config.yaml
n_experts: 16
hidden_act: "swiglu"
router_score: "sigmoid"
normalize_top_k: false
balance_loss: 0.000119
balance_bias: true
router_cosine_scale: 20.0
scale_expert_input: true
norm: "rmsnorm"
norm_eps: 1e-05
tie_word_embeddings: false
optimizer: "muon"
max_grad_norm: 2.0
batch_tokens: [16384, 32768, 65536]
dataset: "wikipedia_en"
Below are experts of layer 4 (counted from 0) of a mixture-of-experts language model. Rows are named router (the router's row for the expert), gate (a neuron's input weights, with its number), up (a neuron's input weights, with its number) and show model dimensions 0-63. Each number is 128 + 24 x the weight over its row's rms, rounded and kept within 0 to 255.
Before each expert's rows: "mostly gets" lists some tokens that are sent to it at least half of the time. This comes from a sample of Wikipedia text that the model never trained on.

# expert 15
mostly gets: " government", " school", " game", " family", " life", " military"
router [181 134 116 116 134 109 130  99 117 143 155  90 157 141 115 102 122 132 149 100 148  92 108 113 103 132 165 137 132 157 134 148  97 184 191 129  99 147 149 168 107 174 148 105 133 151 177 107 120 120 185 154 115 105 169 142 111 122 135 106 150 144 163 145]
gate19 [112 110  99 112 103 132 136 182 137 123 181 128 118  63 136 114 119 174 149 117 114  79 156 104 124 122 145 142 122 157 101 101 130  83 131 102 106 126 128 100 117 164 129 101 132 124 127  94 137 135 121 128 126 155 119 149 115 114 158 123 132  88 126 115]
up19 [136 123 166 135 164 112 130  93 100 147 134 134 144 130 164 157  99 126 147 100  93 113 135 130 119 156 137 115 125 125 162 186 117 126 136 127 117 160 125 107 130 108 131 124 114 110 176 179 130 155 155  97 154 117 132 126  85 122 136 117 136 120 137 127]
gate20 [106 112 116 101 135 155 118 105 111 171 120 129  90 162 157 205 137 108 142  72 130 193 121 119 142 122 148 113 132 131 135 160 139  89 150 126 159 130 122 149 125 116 151 136 126 150 152 102 143 116 122 116 137 125 161 135 117 130 157 151 128 157 104 132]
up20 [ 90 106 129 135 129 156 144 132  88 139 157 158 131 124 136 191 142  80 143 111 123 154 137 125 162 123 120  29 125 138 182 146 110  93 165 145 139 122 166 149 153 132  88 123 100 134 130 116 134 162 145 150 136  67 124 141 151 131 159 101  96 154 130 127]
gate21 [ 97 109 153  98 163 141 139 170 144 135  94  63 127  88 110 170 112 137 119 123 154  99 141 143 119  89 129 157 135 138 134 124 106 121 100 169 122 141 126 126 174 161 156  83 169 114 142 137  90 153 183 137 122 143 139 142 113 109 129 167 156 116 147  73]
up21 [ 95 120 143 124 156  36 107 109 150 158 136 143 137 139 136 103 128  87 148 137 149 106 116 131 105 148 155 120 123 141 111 135 165 118 171  79 113 121 149  95 126 138  85  94 143 111 151 152 145 126 137 124 157 127 115 111 180 116  96 125 104 133  87 203]
gate22 [150 129 151 150 116 148 112 131 117 165 158  96  84 124  93 131 151 100 126 140 115 143  73 154 111 141 108 136 144 146  90 184  88 177 124 101  72 115 107 121 123 150 160 120 104 127  91 104 137 128 141  92 147 135 153 130 117  92 113 130 197 145 152 144]
up22 [125 145  79 107 157 117 177 153  89 107 145 137 169 119 160 159 118 162 115 105 119 127 102 112 123  99 153  96  76 134 132  90 132 100  94 133 188 158 104 158 121 146 102 149 130 165 141 138 138 127 129 132 109 142 111 129 102 179 137 152  81 142 122 122]
gate23 [167 151 170 158  74 129 116 118  86 138 123 101 113 102 161 135 130 118 110 135 134 139 105 155 137 146  92 144 148 147 147 133 105 136 152  88 119  58 107 131 105 112 157 122 128 113 113 158 120 145 165 158 109 137 113  98 113 112 141 131 175 126 206 173]
up23 [129 148 141 164  88 138 143 149  73 127  98 101  98  90 165 140 159 130 131 130 138 160 128 139 111 119 108 149 115 138 124 121 107 152 168 100 101 111  81 110 126 118 167 131 127 130 126 150 108 163 163 129 130 127 148 108 132 102 140 154 142 103 166 176]
gate24 [136  93 139 125 120 131 127 165 101 161 153 156 129 114 142 116 156 153 175 133 111 135 138 133 129 122 129 165 153 123  86 149 160 107 146 138 134 115 100 115 118 174 144 135 134 133 109  98 112 134 108 118 138 144  87 116  72 120 116  75 131 131 109 145]
up24 [172 142 159 141 138 110 160  99 113  95 107 129  81 103 120 101 145 140 109 147 116 125 113 113 158 146 140 145 118  83 125 113 141 113 158 133 171 154 106 114 140  73 133 153 116 176  86 143 149 162  85 124 150 123  91 135 162 127 172 128 110 136 116 136]

# expert 5
mostly gets: " rel", "phib", "|---|---|---|---", " ind", " imm", " acc"
router [115 130 137 135 120 128 111 157 139 137 134 159 153 120 117  90  84 164 116 143 137 102 113 157 131 158  92 159 133 135 123 108 105 144 122 119  96  79 124 123 149 153 150 136 132 126 135 138 132 134  86 134 158 123  93 113 136  84 151 124 133 133 183 110]
gate19 [117 148  93 153 100 126 149 115  64 130  95 123 125 107 170 119 133  93  75  82  99 155  98 156 117 143 128 111 157 151 140 126 152 143 155 152 161  90 133 132  54 168 157 109 148 181 105 134 116 131 143 140 156 121 105 153 135 124 154 124 117  98 130 145]
up19 [ 99 159 137 172 111  94 170 155 104 112 109 109 131 142 157 140 104  92  82 160 101 118  74 159 102  85  83 123 147 121 105 118 145 140 139 119 168 111 140 133 108 181 121 106 141 108 106 106 121 151 116 124 138 146 118 147 141  85 104 146  91 157 117 145]
gate20 [165 107 112 161 141 152 156 119 137 102 162 121 157 114 175 131 127 157 152 133 129 174 155 138 124  79 109 112 145 144 130 159  86 102 166  99 153 112 126 123 115 113 140 138 153 150 100 121  74 120 116  91 117 145 138 117 128 100 148 108 134 145 173 128]
up20 [ 99 165 161  98 129 126  98 196 185 158 137 136 114 151  93 110 110 109  85 118 164 102 106 111 142 159 119  96 112 120 156 108 179  90  92 165 107 166  86 116 139 141 136 103  85 117 148 130 122 118 123 156 158 129 108 141 119 141 119 135 137 101  71 141]
gate21 [120 122 145 102 121  95 108 121 117 154 113 117 147 159 126 111 139 159 140 141 145 147 105 177 134 122  76  83 114 140 125 140 101 134 118 114 141 180 134 135  96 151 116 133 172  92 130 122 150 109 100 140 150 112 132 148 100 137 124 109  70  95 145 105]
up21 [166 134  75 164 156 150 116 134 151 121 135 144  97 118 102 142 177 108  86  92 114 159 126  63  88 124 145 181 152 113 126  92 144 108 160 130 108 158 100  91 119  87 124 121 104 130 102 121 131 124 128  97 139 108 129 143 138 142 125 137 162 133 110 133]
gate22 [140 133 134 146 113 131 117 142 132 141 117 161 131 132 139 137 115 133 129 131  71 114 122 130 103  83 115 132  89 133 127 106 163 126  86 148 139 142  87 150 104 158 161 134 159  99  79 126 123 129 142 148  92 148 126 181 116 134 124 133  94 113 117  93]
up22 [153 133 116 208 146 145 130 105 105  90 112 141 114 145 131 117 104 120  93 156  82 129  95 119  96 103 121 160 138 126 102 115 160 148  96 177 164 123 113 164 121 107 111 152 151 101  63 117 125 120 139 116 113 117 115 104 157 126 121 149 142 162  96 123]
gate23 [137 113 140 130  87 136 107 167 159 107 122 146 156 135 139 163  95 126 138 140 121 120 115 162 111  96 122 110  84 137 132 158 149 121 110 103 133 130 124 125  92 116 102  99 133 150 143 134 104 157 154 146 140 149 164 142 163 100 127 130  94 132 134 139]
up23 [134 157 139 126 101 149 155 143 151 161 158 127 159  68 116 154 108 147 136 144 125 109 125 135 111 159 124 110 115 117 161 137 112 118  71 121 127  74  98 129 113 134 136 118  72 158  76 127 120 146 125 126 152 131 171 124 101  91 163 136 164 116 160 145]
gate24 [115 177 170 122 144 132 134 118 121  99 179 129 140 135  88 114 105 108 144  96 105 148 121 123 144 113  95 151 131 131  96 145 129  69 114 151 179 102 108 127 135 165 149 140 164 147 135 115 137  51 149 126 149 132 142 166 129 131 163  83 146 122 134 125]
up24 [117 165 162 109 124 150 132 158  79 100 128 143 132 100  90 100 105 128 105  86 156 165 110 106 158 105 148 169 149 121 119 168 121 172 141 116 128  90 170 154 144 165 104 162 125 131 125 130 117 120 118 133 122 113  98 120 144  88 172  62 143  83 136 125]

# expert 2
mostly gets: " use", " support", " help", " involved", " get", " control"
router [140 173 135  82  78 168 161 114 117 162 104 157 132 154 112 106 100 136 105 104 167 135 110  92 146 168 165 133 134 100 178 149  99 140 137 156 143 107 118 177 101 112 117 112 128 115 141 163 151 154 121 164 145 108 156 148 143 125 133 111  97 142 149 160]
gate0 [152  98 147 101 111 150 146 179 138 136 126 176 132 146 144  85 126 134 117 112 163  99 137 118 110 116  99 162 136 153 149 135 126 161 124 120 122 144 142 132 106 124 126 127 156 103 118 123 117 128 134 136 133 156 154  99 120  80 131 128 150 138 117 113]
up0 [133 166 121 180 158 106 118 104 109 135 146  87 119  86 112 181 138 139 139 164  97 156 115 124 141 128 147 155  93 114 129 135 138 118 147 142 123 154 118 107 135 115 104 127 105 142 114 165 122 135 154  98 159  80 109 152 176 151  94 127 105 134 100 106]
gate1 [134 127  88 145 129 120  95 154 128  93 116 140 111 132  95 129 161 153  87  99 159 148  97 163 111 142  94 169 132 137 122 125 106 149 131 150 128 163 111 125  84 104 150 109 105 145  63 148 128 106 130 133 116 170 139 131 143 155 132  72 110 154 168 164]
up1 [131 160 168 160 179 119 143  86  96 122  97 126 133 158 124 130 106  98 160 155 157  78 135 121  98 112 123  87 123 147 124 104 147  92  92  87 120 113 113 163 155 109 123 165 136 117 170 102 134 141 142 122 147 126 138 144 109 105 162 143 172 116 116  71]
gate2 [142  97 104 118 158 131 135 133 120 114 128 144 132 125 143 117 116 126  93 100  80 145 140 111 124 111 113 128 139  77  94 143 147 103 155 130 154 108 108  98 149 125 110 117 123  83 100  81 125 105 151 121 119  91 129 113 151 163 143 114 123 125 118 123]
up2 [142  81 143 127 152 133 126 168 116 126 101 105 115 149 142 108 129 111 100  98 124 127 115 118 165 158 136 108 109 147 105  67 160 130 175  74 137 141 129 109 155 128 100 117 120 145 119  90 112  87 118 122 131 115  93 119 137 163 124 142 124  92  94  71]
gate3 [171 136 118 127 141 127 157 125 148 149  91  86 146 157 135 123 130 133 103 124 174 129 149 130 135 119 139 104 175 134 104  92 126 156 136 137 160  67 104 172  83 109 154 144 131 124  83 119 134 118  91 173  97 126 138 153 165 137 156 104 111 125 163 127]
up3 [177 134 122 120 140 130 123 144  78 148  76  99 155 175 159 140  84 149 103 118 151 155 139 124 127 103 135 113 152 132 116 107 142 101 137 144 164 120 100 147 109 134 151 153 142 153 132 145 134 123 138 167 123  92 129 105 148 132 146  80 152 132  62 150]
gate4 [110 122 128 150 129 142 130 135  92 134 125  98  85 106 134 140 153 135 161  99 161 166  94 122 111 150 101  99 140 154 131 143 118 146 115 150  99 101 124 184 135 138 141 101 106 149 151 140 152 143  97 159 137 143 104 122 117 127 154  96 165 102 154 152]
up4 [ 84 191 146 126 148 142 118 140 158 121 152 130 132 142  86 105 115 141 177 151 125 165 155 159 139 154 128 113 139 124 138  91 112 128 118 107 114 136 114 157 138 164 118 101 138 132 127 138 110 117 109 172 119 130 105 132 142 123 138 106 123 120 106 169]
gate5 [143 192 135 105 116 109 133 140 133 142 149 135 106 146 122  82 127 163 154 173 151 131 154 159 142 138 130 147 120 163 144 141  89 154 150  88 108 128 157 114  79 130 115 107 166 147  77 127 114 138 123 135 101  87 131 122 136 127 164 134 160 113 147 136]
up5 [184  66  90 136 144 115 116 148 136 127 150  99 169 128 150 139 137  60 130 142 154 168 130 168  97 115 120 164 154 105  89 111 128 144 108  79  89  97 106 104 144  92 116 151  96 122 127 170 144 150 161 125  89 141 135 121 105 118  91 135 123  94 120 139]

# expert 3
mostly gets: " The", " the", " his", " a", "The", " its"
router [139 147  97 140 119  97 172  62 119 126 156 142 134 149 105 124  89 114 105 135 129  91 115 133 155 155 113 159 142 104 129 143 137 130 181  94 144 120 145 116 155 141 157 130 133 121 106 122 120 103  98 154 108  94 101 138 108 147  91  96 163 175 163 154]
gate19 [101 140 123 157 167  88  96 153 116 159 151 118 128  86 125 157 147 145 147 104 103 111 133 133 136 136 154 127 151  84 150 147 154  97 122 137 167  97 104 103  92  66 168 139 155 162 120 136 174 148 116 156 114 114 106 153 117 165 138 119 103 116 129 108]
up19 [115 117 102 118 126 137 144 152 140  78 115 139 172 106 145 173 124 145 123 140 148 143  91 131 145 105 117 120 133 137 131  98 127 130  71 131 133 140 125  99 114 124 121 177 145 133 129 141 144 148 129 154 144 165 115  87  93 115 134 160 101 136  86  93]
gate20 [139 107  96 141 103 127 128  91 119 183 135 132 123  99 158 132 154 126 111  73 116 128  69 113 120 130  88 143 128 119 121 112 131 129 127 145 109 100 148 130 139 140 120 156 151 144 120 125 121  98 131 139 166 166  94 141  98 146 170 117 127 139 126 146]
up20 [148 111 161 121 124 104 115  80  91 154  90 146 108 124 140 105 159 112 137 119 121 101 102 147 139 148 136 152 126  97 138 117 150 140 102 164 132 141  93 134 129 127 117 144 137 141 146 151  93 158 133 136 134 158 134 110  76 152 151 110 108 156  82 121]
gate21 [ 97 138 129 204 126 117  83 168  85 143 127 157 146 121 155 145 125  88  93 106 120 125  85 116 102  89 114 160 123 121 107 146 138 203 123 109 124 129 163 128 150 142 144 156 136 152 110 127 135  89 130  90 100 120 151 127 113  98 104 156 180 116 157 129]
up21 [161 169 102 162 159 108  67 188 115 142 130 156 148 142 161 129 101  63 132 125 127 135  91 144 104  89 133 140 153 118 113 134 103 173 161 114 119 136 168 157 156 107 137 149 157 163  96 140 124 138 157  84 128 124 141 146 100 112 133 145 141 100 155 143]
gate22 [157 112 132 147 135 121 157 137 106 106 186  92 158 123  87 109 115 163  68  93 153 127  96 135 126 131 142 149 158 143 112  88 141 107 149 109 126 106 146 128 105 150 132 137  81 120 120 135 171 171 122 159  93 107 127 151  98 119 133 145  94 164 118 111]
up22 [103 123 168 137 150 137  80 138 155 156  85 156 114 150 159 111 120  96 145 145  99  86 145 130 151 120 136 123 114 127 150 150  91 169 126 126 138 129 138 172 162 108  91 152 131 148 147 115 109 101 130 102 158 147  94 117 174 150 140 118 168  98  94 132]
gate23 [129 100 153 113  99 133  97  93 110 153 119 126 127 101 136 109 177 101 157  96 113 122 156 160 128 104 143 138 168 119  97 149 169 141 109 151  99 150 133 165 104 136 174 142 129 120 101 124 105  91 114 133 119 134 190 144 145 122 113 149 140 148 123 166]
up23 [119 160 112 121 148 172 151 117 118 114 130 107 147 156  98 168  96 140 103 159 165 154 104  93  90 125  80 148 105 113 172  74  89 155 140 104 168  91 139  88 154 139  76 125 147 131 172 100 139 126 161 111 112 103  98 117 141 129 129 125  86 138 136  90]
gate24 [149  97 150 154 167 153 112 158 139 122 121  91 163 159 111 148 112 127 132 132 138 138 142 154 123 127 120 121  80 117  92 131 120 126 143 164 148 132 124 110 141 131 126 153 163 165 156 114 132 158 111 182 128 131 145 136 138 126 166 100 108 107 120 136]
up24 [102 156 162 114 112  92 161  72  91 129 105 161  91 102 117 121 116 128  96 114 115 143 138 123 134 112 127 134 157 170 150 113 123 139 158  84 120  77 121  94 119 108 128 145 107 148 102 162 159 118 147 116 153 130  84 140  96 147 119 108 144 145 136 114]

# expert 10
mostly gets: "iy", "š", "ai", " Dh", "ō", "aj"
router [ 90 159 113 142  79 169 110 101 169 145 143 128 123 142 133 152  70 114 143 135 126 141  69 115 151 133 120 109 143 107 103 119 172 133 126 123 136 122 149 170 136 138 143 141 185  85 129 129 124 141 164 101  98 147  91 109 119 149 120 110 125 174  93 173]
gate0 [ 97  97 171 172 139 144 118 118 113 111 151 144 114 154 121 119 135 120 144 101  75  91 104 153 171 164 169 111 113 144 142 115  93 155 106 107 141 143  98 155 136 142 154 144 131 109 106 132 118 111 110  86 117 107 142 146 115 157 139 134 126 152 117  90]
up0 [124 126 162 181 134 130 130  97 104 118 128 102 137 111 126 142 135 107 138 104  72 101 106 184 187 170 168 139 115 159 129 120 100 134 104 117 149 124 112 137 122 118 114 179 138 134  79 130 120 104 134 114 134 133 135 140 134 132 131 131 139 128 121  97]
gate1 [123 105 181 137 165 111  88 124 131 141 148 119 160 109 144 138 143  86 125 126  89 125 185 147 115 134 143 149 109 151 137 128 113 107 109 105 107 126 160 136 127 112 121 105 156 128  97 168 136 125  92 124 117 111 122 111 130 111 163 155 109  61 154 155]
up1 [145 103 142 151 127 136  93 121  95 122 127 140 140 122  97 135 131 119 173 135 123  75 167 123 152 116 113 147 133 112 161 107 127 179 116 114 148 133  87 124 132 106  96 149 104 105 140 136 135  90 117 127 130 123 151  74 202 108 122 102 131  81 104 157]
gate2 [123 145 153 133 109 139 134 120 128 135 156 117 150 117 162 131 132 136 118 125  87 131 141 136 111 138 128  94 107 136 150 118 113 164 145 147 125  94 153 117 117 111  74 160 130 140 142  89 158  76 123 158  87  87 125 120 140 123 160 189 144 145 121 163]
up2 [113 132  99 138 136 126 125 130 131 132 110 136  96 127  89 102 105  86 156 114 151 113 106 155 172  79 158 162 129 127 105 137  89 107 103 109 122 161 112 134 104 148 130 129 143 141 124 195 107 158 118 149 164 154 106 139 136 102 146 104 129  84 162 143]
gate3 [140 172  95 119 104 116 150 141  81 141 130 118 117 130 112 125 155  61 128 131 147 124 118 142 139 122 123 148 131 154 138 131  98 129 133 107 152 132 141 129 125 126 141 155 159 143 143 157 111 160 141 139 197 160 115 171 106 125 150 131 109 148 110 121]
up3 [156 121 145 137 140 152 127 130 117 145 101 135  98 188 144  99 127 126 138 140 161 104  72  82 127 128 112  77 176 136  96  97 135 123 128 117  76 117  83 132 116 115 140 146 120 121 120 104 148 129 134 104 155 124 142  90 123 142 158 118 108 125 140  99]
gate4 [156 137 181 140 118 125 129 121 135  98 135 146 103 168 128 132  83 117 159 123 155 116 111 126 117 122 132 104 107 130 218 142 130 110 110 137 121 141 131 124 121 112 115 122 172  87 133 140 134 107 111 113 125 157 113 119 120 103 111 155 107 135 113 148]
up4 [102 107  82 163 151 127 139  97 147 144 147 107 132 107 118 134 130 142 100 115  50  88 111 112 151  76 139 148 109 120  74  86 169 170 114 111 130 144 126 129 144 174 151 138  81 143 105 111 126 122 175 114 135  94 127 129 112 125 125  84 194 131 122 134]
gate5 [129 119 166 117 168 141 155 124 143  83 110 112 135 118 135 115 166 124  96  84 131 133 124  93 126  83 111 131 154 131 120  92 116 144 135 110 125 167 124  72  90 166 131 132 117 113 155 143 111 141 192 113  91 144 188 160 113 153 117 155  88 121 120  96]
up5 [118 133  91 104 114 143 146 159 105  84 100 131 156 121  99 103 131 149 138  81 114 164 148 103 127  81 109 156 137 138 127  85 107 138 110 149 110 168 128  86 155 151 113 143 109 110 177 129  95 134 116 124 141 100 140 142  90 144 120 193 112  93  90 132]

# expert 0
mostly gets: ").", ".", ".\"", "\".", " .", "?"
router [124 130  97 148 128 121 123  94 140 134 135 133 127 136  96 140 156  95 135 132 132 128 100 126 135 150 163 108 159  94 129 118 133 146 150 128 159 129 140 172 118 154 146  75 145 133 136 128 154 101  85 134  64 114 117  94 111 131 132 109 186 151 157 116]
gate19 [125  78 142 157 165  86 117 120 120 164  92 109 157 146 108 131 128  94 148 172 135 123 122 154 144 137 114 122 162 155  91 162 122 131  90 102 119 144 111 141  83 128 174  88 185 109 163 129 148 108 164 151  69 122 117 120 124 146 109 112 159 129 156 114]
up19 [109  65 125 129 164 100  93 141 105 157  94 101 177 147  98 144 137  95 152 161 137 134 127 145 118 113 107 138 164 147 104 150 106 124  98 104 108 138 100 121  83 135 196  77 181 130 161 106 145 122 159 116  86 111 115  98 129 155 113 109 151 139 146 108]
gate20 [129 170 147 123  93 112 147 107 139 133 107  95 115  91 104 145 145 133 159 131 132  99  86 120 131  89  89 136 125 108 179 155 162 129 105 119 136  96 131 139 143  98 130  99 140 155 122  87 128 125 149 161  82 111 129 109 123 112 101 169 158 122 112 166]
up20 [104 100 148 145 154  94 143 123  96  64 127 147 148 153 126 126 128 124 127 108 128  81 168 140 126 156 150 116 121 123 115 109 111 140 158 122 106 167 112 127 102 107 141 144  94 148 118 178 154 143  97 146 192 163 152 135 146 155 100 140 126  99 124 106]
gate21 [156 161 106  99 118 163 144 113 136 127 104 137 126 116 106 116 126 191 108 125 114  95 132 141 126 123 125 118 101 133 136  89 139 116 115 140 139 146 193  95 103 150 156 132 125 150 118 190 107 109 101 139 118 107 125 146 125 104 127 164 149 137 164 142]
up21 [116  86 107 138 131 147 104 121 128 141 144 126 136 128 153 149 141  64 163 151 149 153 150 112 150 146 112 139 148 123 103 184 119 101 127 160 104 143 103 169 131 107 114 125 110 131 130  72 157 140 159 112 149 145 120 109 137 106 104  77 152 146 100 105]
gate22 [130 118 164 149 120 139 146 159 112 136  89 112 142 142 105 152 139 170  92 126 128 142 111 130 160 143 110 114  93 126  84 110 182 183 174 129 131 153 127 152  94 140 131 119 145 174  95 184 149 101  94 162 108  83 172 137 134 132 119 104  98 108 127 104]
up22 [134  82 194 126 109 104 129 120 106 133 152 171 135  94 127 151 144  98 146  84 137 144  71 156 163 119  90 151 123 115 157 144 119 160 152 126 173 129 113 163 118 115 114 150 119 116 113 113 146 115 157 112 160 131  89 107 160 135 118 158 105 112 132 136]
gate23 [124 138 130 146 110 141 120 126  99 146 111 141 126  97 149 120 150 139 136 126 156  88 104 183 149  90 162 130 138 105 129  99 112 118 118 100  99 117 135 116 148 141 146 165 153 145 167 125 163 103 117  89 145 161  60 130  92 123 113 107 145  67 135 165]
up23 [146 157 126  83 116 124 151 131 141 109 111 115 142 158 137 149  48 159  88 134 134 147 114 118 132 132 110 146 103 157 106 161 128 162 103  58 167 135 126 135 116 127 117 111 127 126  97 124  75 111 134 138 121 116 141 142 158 106 163 168  86 112 119 132]
gate24 [151 156 118 132 121 144  94 151 126 172 159  81 145 128  93  98 137 141 143 139  93 178 112 157 167  82  82  98 133  83 111 125 106 132  93 125 166 153 213 163 100 159 144  98 116  94 121 142 110 142 149 141 122 110 139 124 128 151 133 141 124 125  93 137]
up24 [171 156 142 124 152 117 128 138 103 171 144  60 130 161  87  85 110 144 143 124 129 168 133 136 142  69 123 119 119 104 134 114 126 145  99 115 136 172 175 147 112 157 126 148 126 104 118 156 118 155 136 168 127 104 143 165 122 143 126 133 125 119  73 162]

# expert 11
mostly gets: " with", " during", " into", " under", " to", " between"
router [109 140 109 121 117 146 145 115 149 150  98 136 143 153 129 129  83 112  82 124 132 158  99  90 147 162 153 158 142 113 170 169 132 149 129 107 104 139 100 162 101 135 152 127 124  98 122 131 151 175  89 135 140  84 140 118 106  91 124 101 159 141 146  97]
gate0 [ 92 128  67 136 119 158 128 122 130 127 158  85  88  75 150 137  88 149  96 122 139  99 124 120  94  87 151 117 131 135 153 100 123 106 100 105 108 149 135 105  90 185 154 120 152 138 127 100 104 107 143 101 162 153 116 102 138 104 145 155 128 128 133 142]
up0 [ 89 115 134 139 126 119 122  97 147 116 108  77 119 104 139 115  94 127  71 128 156 100 106 112 106  69 133 103 122 155 138  94 132 100 121 139 135 125 137 105  91 115 147 112 150 123 136  83 121 166 136  97 139 157 136 131 123 100 132  95 117 108 137  96]
gate1 [142 146 103 166 134 145 147 124 103 162 122 118 155 128 115 150 118 167 114 140 127  90 102 119 125 128 160 137 129 141 131 105  91 113  82  92 126 112 133 143 134 153 121 106 142  96  86 142 152 116 118  84 109 116 105 148 123  97 129 184  98 114 160 111]
up1 [103 110 137 142 127 129 135 161 122 103 114 141  99 120 141 107 133 121  91 106 148  80 190  89 133 126 129 124 104 139  63 127 116 201 124 116 125 153 145 145  96 146  97 125 133 141 150 101 146 207 115  92 133 128 138 112 105  86 131  94 106 154 109 153]
gate2 [119 175  85  90 137 103 131  95 158 160 119 132 138 131 169 127 165 142 116 112 102 127 123  89  89 142 127 121 185 148 151 108 129 169 142 142 162 136 132 121 146  93 129 118 142  83 102 115 109 153 131  88 103 137 133 134 134 134 130 122 155 140 131 128]
up2 [120 129  99 110 139 127 125  63 135 154 161 179 147 137 136 129 138 136 122 153 143 120  73 127 116 120 104 111 138 124 142 119 179 129 136 129 136 162  79 160 114 139 131 127 137 107 130 131 152 104 111 109 132 136 107 121 134 144  96 118 159 140 127  88]
gate3 [117 166 122 139 119 101 134  69 146 144 132 115 106 157 151 154 102 163 139 138 146 146 111 117 151  84 140 175 105 131  76 108  93 172 122 155 145 145 142 152 112 131 111 129  96 179 160 119  89 117 125  96  84 104 139 158  89 144 119 166 145 129 179 137]
up3 [125 126 111  86  99 135 142 136 147 126 145 112 135 146 139  91 114 121 135 158 145 121  77 104 120 153 101 150 131 107 125 128 117 139 167  85 123 128 114 140 135 113 141 125 165  87 163 122 129 117 129  83 112 127  94  84 141 109 141 144 107  95 129 149]
gate4 [101 139 118 113  63  64 103 104 116 138 139 173 139 146 133 130 147 143 131 145 137 102 128 136 137 150 143 132 107 134 158 156 147 100 152 117 131 161 148 148 103 110 125 168 143 114 129 139 135 168 139 108 143 125 129 124 139 117 145 131 154 145 115 153]
up4 [141 100 147 122 172 155  97 146 134 133 101 115 177 111 167  99 121 134 130 152 143 124 165  79 126 124 110 126 160 154 124  63  99 135 118 116 166 129 141 110 149 131 125 126 144 152 114 132 138 107 109 136 134 160 123 156 107 133 133 107 133 136 180  91]
gate5 [106 119 106 167 125 110 163 167 115 128 157 139 130 119 104 150 114 117 123 134 163 139  93 125 151  83 119 149 156 120  77  91 115  93  61  99 142 146 163 114 112 171 140 119  94  83 149 148 136 122 167  99 154 140  84  95 138  98 125  90 117 136 132 155]
up5 [127 154 103 117 124 132 112 166 151 158 114 134 129 128 127 142 126 126 191 119  89 129 190 102 125 148 141 125 151  98 122 147 134 140 111 169 142 119 146 147 128 111 145  80 136 139 127 135  83 122 133 139 139 104  84 131 146 140 150 124 153 128 156 172]

# expert 7
mostly gets: " who", " them", " him", " they", " there", " that"
router [153 144 132  92 127 151 149 120 135 120 102 161 131 124  79 107 133 165 137  90 133 137 105 126 134 145 190 161 109 117 221 162 109 116 131 104 138 136 165 188  85 153 136 152 113 133 166 174 143 148 147 156 117 120 153 140 121 108 128 104 121 121 148 135]
gate0 [106 162 110 177  98 148 136  76 155 134 133 119 162 110 154 125 135 112 136 122 138 162 100  97  93  96 114  89 109  56 150 144 142 114 132 110  86 111 153 145 104 168 149 131 172 139 132 130 109 142 119 160 118 130 134 136  82 125 127 120  90 147 168 126]
up0 [119 124 131  98 139 108 132 149 109 115  91 106 116 121  92 144  95 133 118 142 128 111 173 111 180 131 125 182 169 178 115  97 132 149 140 141 132 122  95 106 155 111  73 133 149 105 111 133 151 106  90 102 131 138 108 127 170 151 145 165 145 115 104 133]
gate1 [100  82 109 132 113  88 167 104  94 113 147 136 136  90  73 138 153 146 189 119 157 140 148 154 161 133 130 169 108 151 135 122 140 154 115 113  90 124 155 120 163 160 123 156 127 115 184 143 103 153 131 145 110 137 161 161 108 163 135 143 112 137 158 140]
up1 [172 183 107  69  99 135 164 101 140 119 134 175 127 151 169 148 146 121 102 143 136 136 152 172  96 133 118 102 154 162 188 138 125 109 103 137 123 154 144 166 130  89 120 122 110 116 115 155 160  96 142  66  98 189 133 116 141  97 145 141  99 158 100 114]
gate2 [163 106  76  67 122 134 123 103 138 121 126 133 109 119  99 153 136 117 129 116 141 114  98 125 144 135 127 162 165  65 133 128  95  97 109 129 105 126 156  99 143 125 124  97 173  99 117 155  97 106 153 103 110 146 124 103  97 128 148 143 131  81 156 140]
up2 [122 155  70 138 154 126  95 118 152 143 101  77 105 163 102 101 102 123 136 149 121 137 174 144 114 155 131 160 132 115 121 125 110 122 152 115 116 128 119  70 122 105 108 117  87 144 113 124 145  79 109 155 100 148 118 151  96 149 100 141  92 106 113 140]
gate3 [163 108 150 144 154  86 136 105 153 123 131 135 171  96 135 109 139 102 145 159 119 155 102 144 105 156 105 119  87 106 139 123 141 152 126 128 119 161 145 142 131 159 172 146 115 120 148 125  83 139 172 145 114 106 129 121 134 140 121 138 119 129 117  83]
up3 [105 137 129 128 119 136 150  94 140 139 139 142  99 109 107 128 158  91 111 117 139 106 155 146 139  96 146  82  84 125 170 104 176 166 132 101  98 108 172 129 113 140 141 113 160 112 121 170 128 107 152 119 141 128 136 123 184 136 138 145 136 100 106 129]
gate4 [ 95 118 144 155 158 149 133 116  97 135 140 157  79 187 120 183 137 105 117 110 134 139 105 116 147 150 131 146  96 153 154 183  90 135 140 163 113 134 149 142 115 153  85 119 159 137 106 205 126 117  96 142 170 145 128 103 109  94 129 123 151 145 149 120]
up4 [152 105  89 112 112 146 178 117 113 139 120 143 127 121 131 172 143  81 149 141 183 188 151 138 126 130 116 106 110 148 134 155 106 160 165 146 144 102 105 137  88 136 159 113 136 204 108 150 133 118 129 131 131 187 170 150 143 117 121 133 111 155 143 125]
gate5 [171 144 112 111  88  96 120 100 180 123 118 153 155 161  93 132 116 102 152 132 120 151 119 130  69 117 129 156 159 118 119 107 138 144 120 123 115  60 140 107 124 165 104 140 165 127 137 101 110  96 154 110 119 154 176  92 132 125 141 117 124 113 123 132]
up5 [178 141 132 132 131 135 143  90 114 139 140 116 109 139 200 134 116 122  94  98 110 125 114 109 171 148 142 154 169 120 126 151 135 103 118 139 123 154  80 118 104  96 147 173  85 148 109 135 170 123  80 131 147 109 100 150 101 132 162 108 139 131 109 138]